Experts of a small language model: width 320.
Below are experts of layer 9 (counted from 0) of a mixture-of-experts language model. Rows are named router (the router's row for the expert), gate (a neuron's input weights, with its number), up (a neuron's input weights, with its number) and show model dimensions 128-159. Each number is 128 + 32 x the weight over its row's rms, rounded and kept within 0 to 255. Numbers have three digits each.
After each expert's rows: "gets" lists some tokens that make up at least twice as much of what it gets as of all text. This comes from a sample of Wikipedia text that the model never trained on. Tokens count by the router's weight.

# expert 11
router:063128108195109146204086083109116137116127076108032062124125120098129125130126113149110108083150
gate0:143122142164155139136125139096151137121167153124122129042177155129150201120164114221076155055137
up0:151110109098156108133121182147106105094070151173151161106109121121076084161107135111170093169112
gate1:128125135120098068175165159162104100104137135122098149154123128109146130171123138208123188098132
up1:167130127067119072098163088094159098140119129145093102115140165122172102145134127145140102119160
gate2:092114167149165112157167158113139138117161110110122130135120126134133088143161098112111120155135
up2:132133122141142168166159123123135114170167123143182158200137145156130118061158148047116117093109
gate3:186107098130135124192060126119128191142164077089152150185170095124105157131151109069137154183092
up3:108127139141153160132160161111119131115164088128135094073079107128107096188177097090137092102126
gate4:092100149137095121143165114180109173136154130167137132117117104109128088090116140125147115065162
up4:130134139125115096145195150132118119151144142131131122128100162127069125182137149064096120148085
gate5:141147061124202128155156110129109138187069091135134111116116132153191128110146089128130188120136
up5:129117126088128202132091204136135135131109125189078100118159113141163166190124171166142136167137
gate6:153138149167079130132102105160149180133116099150165096078152126124162104177096190121109113119116
up6:126155136158112100126101150147119180144125120085149114112133128136111087155116150116130184115113
gate7:153124180085152131112067104112135192069156067092129140185128126126153126140143074118119158093150
up7:141113089133152109146188128139086080171101193157147081137158115149106113112113190068120100160090
gate8:145144126126118120160129186147212110139104193130134124113141054114126116147154126228119177136199
up8:070148174122106118167127174177174087140088152145177088095129082113112109103162122184096127156155
gets: " |", ")", " |  |", ".", "\n\n", ";"

# expert 3
router:132079198124134099146109140129119156173107095164182093156083144168124088135105101093161134151193
gate0:101146125166159140147129077188160073126156143150177120081107115128156138252136083125158127140153
up0:099080168160137138165117038177083080140103177095153152070145147132112135157104103130137151143103
gate1:106106133147145113073163081106111144126145073094125067182127100179106111176159138087148094127153
up1:142095160162129134102145115097132114157139104155171102189145166141102147168162094101155146144152
gate2:135099111060131141126137129104110148168130184092199072141117111145115089084138175120121138150084
up2:119125184092145117194125216070112148112106117139118137139110186128165119132149141101110136107130
gate3:078187128127058108133132163135112113123126062113117173108127179145108104121155070103119161163141
up3:107159074149082161132122191126089098070148145208092114159112121076172146151122171204116082095126
gate4:142103121105161092138147090097129140073123204157165184142113121104114100121107170083194115139111
up4:146161153119190139144159113103070114091158105180148193129167170162135157069113121142114146135112
gate5:133138125085156089147192161128176075151133165109152124104132170122097118153114134068087081128095
up5:124130141145116163133150101016135095154064116132121140112011114131063133152117135141141157160138
gate6:158073140153129072153120129126089181077065056112075128103111131120094135081132132157119210119098
up6:092148122169167130155105143166095143094124089118133121175149105159136145128151132124107089171126
gate7:110133128144141090126147153072064161080154121143172157087233118112132101136170138155150112188150
up7:180128109104134174124129133114126097149120103092098104080120108139115081089123199121112164117097
gate8:140139134125136166058089159155119106102119164088139150130103123104167136132137148108129048154132
up8:130092121109160123183137155162130123162160130149056121090176134125119125108092100095123142085072
gets: "\n", "| ", " ", " in ", "- ", " of "

# expert 5
router:149101135119121153128090188080114163102146142144064081114031146160115138128131082118120146094157
gate0:161104111118160122111090146213078192113129163226107132085098101118173140093144101152109166092143
up0:130147107103176167165142125154070168132110174146147149116108080182119148071139112177174132133200
gate1:078144164160167133077074171141120101150175120138127131017122114170116157112111130094125118047108
up1:142036108135060125092100144111100142146123138052078128116167108159158106149191143131116132186142
gate2:087108068107107137132086120137132224102120159144052098064102102125112143141168140128133140082080
up2:149140149083127070115150122145138194089167123096132076133124060097137131152087156137136180102090
gate3:126098110109131062130145163121107098159121130110181138132102143104132069133094104110149098129072
up3:101117137107128148110142085126089078152138175133138186111141111153162082183115125123138124104121
gate4:103122163164085146088141120086163116123122190114152206163108100119125157092132105177114094096104
up4:129091133164144093113095123113068105040137183129129156143127099125095144158081182135114140086149
gate5:131128100115171138132140137124146072059155148122103129091110138168145165149084086163144155134145
up5:152113070141122168169101099143142179166146083180121078134098106082164186098135120088158110117135
gate6:202125129116101147093145152112081054118151183161145159102090071121090117198185150113118133097111
up6:118126149130184137158192128150063028122088118128092113130131112151151081125121124167138149105111
gate7:080133100168113128134120057193155127157085148134143137117076087129126147113149195084129126134148
up7:123123126178139125118131154191135123186098100126158158131113098128130090070082122126069107112180
gate8:148167172118140144062133141162179109121195119108165142208074155124130081118086077138110072103121
up8:143134202150115099112102139104153111152135164120141137144104119157193126163099153100092104169109
gets: ".", " | ", ",", "′", "°", "0"

# expert 6
router:129118120122179130140061148163108165047102078048117139155107152137139073086173162111116073175158
gate0:111112183183087116132104125078119108141156136143154092138136169171154094120131108072150110103086
up0:164113102161155113153142181116098129068130130146059114190116156100136040071132100111159081148155
gate1:138158127155123120153169099088128070103150216188107111118125089124150115153114167112098080132144
up1:119091183134153138091088100121156118129089126112137111142077138115110157122104124095129138177132
gate2:118137081137123115114143160133101107133201096169159115081143166159062146121101085181101068095154
up2:122143117149142113113117154090151163115160134092137123117127160148127163099165082207130124148205
gate3:118131163143048142092134111091182158153115145136155104148113143146113135117119090093109110126142
up3:110177135134125152138129109087106165079119105163156088093139135115097085122051114191121103177106
gate4:105212125186081129063118122095083203140120083131149061144165174136170182119227100130098166106115
up4:130082106129167145101121131133051122149090074125120083113157134101131211155187142097166128140106
gate5:088084109135128114200189118200042064099149155063160101137091129097130145146107118145131082184098
up5:145097131091064135133104155019085090065149147118120189125108155113065139159107113106122152137159
gate6:139196101117148116100186097133097165118121104071106145162125132172085157126109168094097174160143
up6:107075105162045113167062098116154147116144181108187150123117137096136088115126069128136127093115
gate7:148138160165125171067138132112088134137141164124136114126115094145145152142139122048153164178142
up7:119132148149119167152171182103173066174124181065130077103234071131139119138128118053074143105200
gate8:067133172159161133112123126131138171166047155125103109152150137076160112170158179099176121172117
up8:129096154142151151136189150124166115120088151148095162144107130116117142156122110114139145146103
gets: ",", " and", ", and", "),", "s,", ";"

# expert 8
router:121134148191143141152114067121128167133130078111137095153162170158123121090148157131094101114227
gate0:098088159093163121163098107083114161111159088150131109144128100145127123097142151157120076087168
up0:199124101134084136083172134187117091209107159103079118135076114095145080179154136066147187142078
gate1:072130140113071144098139118132090146086134150085100190176176113139138130109102083141103148125099
up1:109109116119143151103156116130083170124182155105110161185143103036077108148122073135136084140102
gate2:147096154126108091109169111155142080106155147137186144140147185118180119097131140129206068148136
up2:126135140170210111151085160104115113124090157055130129129145122121157125156117095156159172175135
gate3:150181076120085132141082077057085069108077129173117153157161143112130169037122159150114120170177
up3:144130053136105192103054116132060105100094125114124104103115088121100119132136134151108156079111
gate4:169161129188110180120103169107140146147078120116173124194134097157158128111080089123152091129129
up4:189168142161152145154084114146083121161122084080191166158169044153200159125118117150145121148165
gate5:139114131110182133131117131062114115152143136105138114032145077125151143133155183139099106080081
up5:156141106106121116131033119059132160112094149123125093147127158115147126123082133100148115192118
gate6:152145129138084138067127098116118107162130135167147115124103095144085181160116078166118072098123
up6:112118133078169142149108145119128159098152075073135130149150108134153071060156163102094146154147
gate7:170193110115125123192096123155137123172108044150074083138142115109143128113046148171133143101140
up7:170103113112162173121112134107145156135113082131139127165091132125111122133102130145166122147134
gate8:145166111168147169089232053150122172101123124134122136204154136110101089109164135120103137137127
up8:128092175048111153139043168146115129131134146129106100096148195147125176173103113126126123177123
gets: "\n\n", ".", " =", "s.", ").", "\"."

# expert 1
router:081119180151177161123074088124148166107121129193096091149054120135061067103110157096137172163155
gate0:107080144126129161136146090092174154122084040144115168112076111141139167193113051126132159167166
up0:147152128120103076197160132066195179168091050096151148125122154148132124170122121134134154195106
gate1:181114098087160094122152119139146128076148113186121112173162140164079129126095151094128084177143
up1:131126114167123123126190079118124092139139071070111123164093116058093111162107172080094171114176
gate2:136060134123126089122131120153140124081091151136099111125103166154091128091115164140108133144182
up2:125096116123108121159125121128104151085182108131156135189117096132085162168122125160109146164163
gate3:075127128140142135123142064204115060118108091200095116068102110138094133118136120117161138118068
up3:079109146187163157127121119184189085099155092191095086091056149163139114118156136146156163132054
gate4:116199083217172117137120085156110159079163141122078122122067147062094124210140124139109155115170
up4:107221126182137151155103144163166172119132108108075106060086155083111112169181117187134174142139
gate5:111138166143129132137140106104100079169194148193178077091103094112145104121094157178145071093092
up5:143078149148128135112134163105111166131163151131174123054126083161112119141104144211149101076077
gate6:137151151175159111121102150093144149128101125151109087106124035119115152124207108155074081135090
up6:096213122117156134079148090161163127124126173095130132134131119092141130138100123095108176146167
gate7:156113136029095114083125125138151169102127196107120171092100094142185083101171124122115199159170
up7:108140103064056109098137140095111156102120177108147101093113103114092104149122118115077170185134
gate8:136121164177161071152154154145152152180176188176123108090148147123087111100163096157161129122152
up8:118136149126123139183117084143157130191157147139066141090123118139096085116125144134157132107133
gets: "\n", "| ", "\n\n", "|", " |", "-"

# expert 10
router:049129152130136187150093148148161173129111115145103063134079144056115078108123150157089176158149
gate0:142115077089113140108143088124113170127122128128125183183106140150097155074139101135137161105108
up0:150084090190136143098110127169118052088135070137122159107156091082113127108110127114145152143128
gate1:125139238133122131112142124149130151126128122137125102123129118174163077156127163118118103093164
up1:135147125059190112132200094045143174220109118125140079128074137123138148119135129125176079141106
gate2:187181114118143136125130149157184163143175156149159133107156112130152107117119155121131152131143
up2:180128188114101138197095165125120169117192198164134115079131051103094162109096168138153154119145
gate3:111171162180053075108133136129174092131107164141082140165128153137153141128110165151130136051161
up3:094155081091071079110114092096157118119158091140114115116139188138159135136101188120116143136108
gate4:138103095181116193151127148150124119146116118134083106103136160096109121166149120159176173158167
up4:113066147132143099127153128117117118111129100110163119095135147156092130085129142170105068188126
gate5:079131188117057112146151089071163159119177083115132093128165130116127150157177163145131117133125
up5:122085068138157131094120168149013067108072127152185127131076122082162141100091106143067163113127
gate6:185141156138136123166155128147143129057146157106136152150152181091158100144149084171134118098148
up6:126102158089150076165097072090136090154129144139096131138112092144085141092091133105112243107138
gate7:116143131110219212172103133109178107144154253136089075132096107136097120150135114182127148125175
up7:099087105134154141142106181109129085108127158124111077169091158136154114188141146186149149109097
gate8:197183071103145096155127085143177161134137158124146134192122117152134114165142161124186147143152
up8:181151107101145118180144053117187115093176141120064102183122120194117129143115171086150122153132
gets: "–", " | ", "0", " ", "3", "6"

# expert 12
router:130123157138148159142084077137144134094025123139178053185122098077132128077172140157097154135139
gate0:120057149130097079105132093139146124145136092147149184149120086146156152162119135131142105097114
up0:146179128066120152130114154075111119158145139115160100133069125071139095127128168106119116045131
gate1:094119109093152208114128153154137136171150123164101119184162141197090114158153119079119164139149
up1:171137125164116103046140113115122145165110111128177112109118091140078187080157112124136066131130
gate2:104101074182114134112084106114125124084158178126072131098135148125060046085075180116135125108100
up2:100141095149092116145074091093091095076180203124081139078127143106093083093094103141136118124093
gate3:069188107116139152127112092085147125097072117183094208132116112158152105131176100152117112156132
up3:105158112137142173124105117080132111100109130173116220109155081152159093125122072178163106133117
gate4:115144108050124176239084116150078152105181132090105097124126130103103097050137102160126108152118
up4:144115144161150139126087190081129161197160111155147168092126144127172158113122103109103163205113
gate5:114087148104126092180144115138150117141112093156086104142193110080159123067077185068127079149050
up5:151141127098122120100171113156119168149174097111107071148188088115056196107113159111114121128153
gate6:093108093089153161142100165087103157146075129071166107144125112176142166131101163092131156083129
up6:141112116157115150126147112129164159121096088135148130080139087124085162106128171140121093069080
gate7:128152087107118130131147134121063140096162137145051127132091153114140081179096107171117121119154
up7:126094096139148063187061112116087077134113148140152155150098138085111109090134114060131105116113
gate8:105086146129135127162139130143143161162053129080089180148114099098131132157168108125126120138090
up8:154071047117099125129099159143126118094129128141128111177051127128172145137174151145130106093099
gets: "1", "2", ", ", " in ", " (", " "

# expert 2
router:123149134121157137115090137200114159123079093130101140140089173125090081127132110142110087067191
gate0:147117143130117074115105090100145103138105130117096112143115135131126100136111181150111103156160
up0:057045158160121134124100113117108138136106120150086076191130147100104097117144143147123162132144
gate1:109043082108080031139119133106141144122160163129095041105166080159128142154114156074097114147158
up1:139125171153158091064097132172125083141117157139147112120170173160188135187157156127127139113055
gate2:167136100105116182101097126118117097142186108128111144075139130096094124166126097140154178116138
up2:128170049137153138137128127166120130080149143139116134139088117132074097102109084151076134110133
gate3:165141122156112125137106112092162171111147118125172102111179118151133171082146114062175089162077
up3:074123153111133105132138139182129106111151156133114182096165110122127077133118072192071133128190
gate4:128136110165109125074146137137119137164113096124142100105119146111152128118068107135135120097115
up4:133108101155081078151117133169151068102092160157121179131102070099150149097117151160157134121147
gate5:127199060137106148113149136126071165153105115127149122163142129131104163132121125181127127097076
up5:154146138140101138131142149120109076137138118054091107143163151177087118114139139085150214133102
gate6:096133167106144093100079151098069146174148212136174102103096133045111186123105185129145091194158
up6:152126143148122104137125126143095100105192119159137132110149187134065120176110143156157147147057
gate7:160139100116094138195090125081068139137114163090095151055100124149125153168120123171143149119135
up7:134171163115125129177119180161106176141094137093114178083164154129121109148105165096139138141128
gate8:140065131132132107150106121134098116128164095112153147142112156118165150167141142161118101117184
up8:095130138098123149120135096128155130168109139127157152113183103137073106121128123095135147182063
gets: " the", " of", " of the", "'s", " a", " The"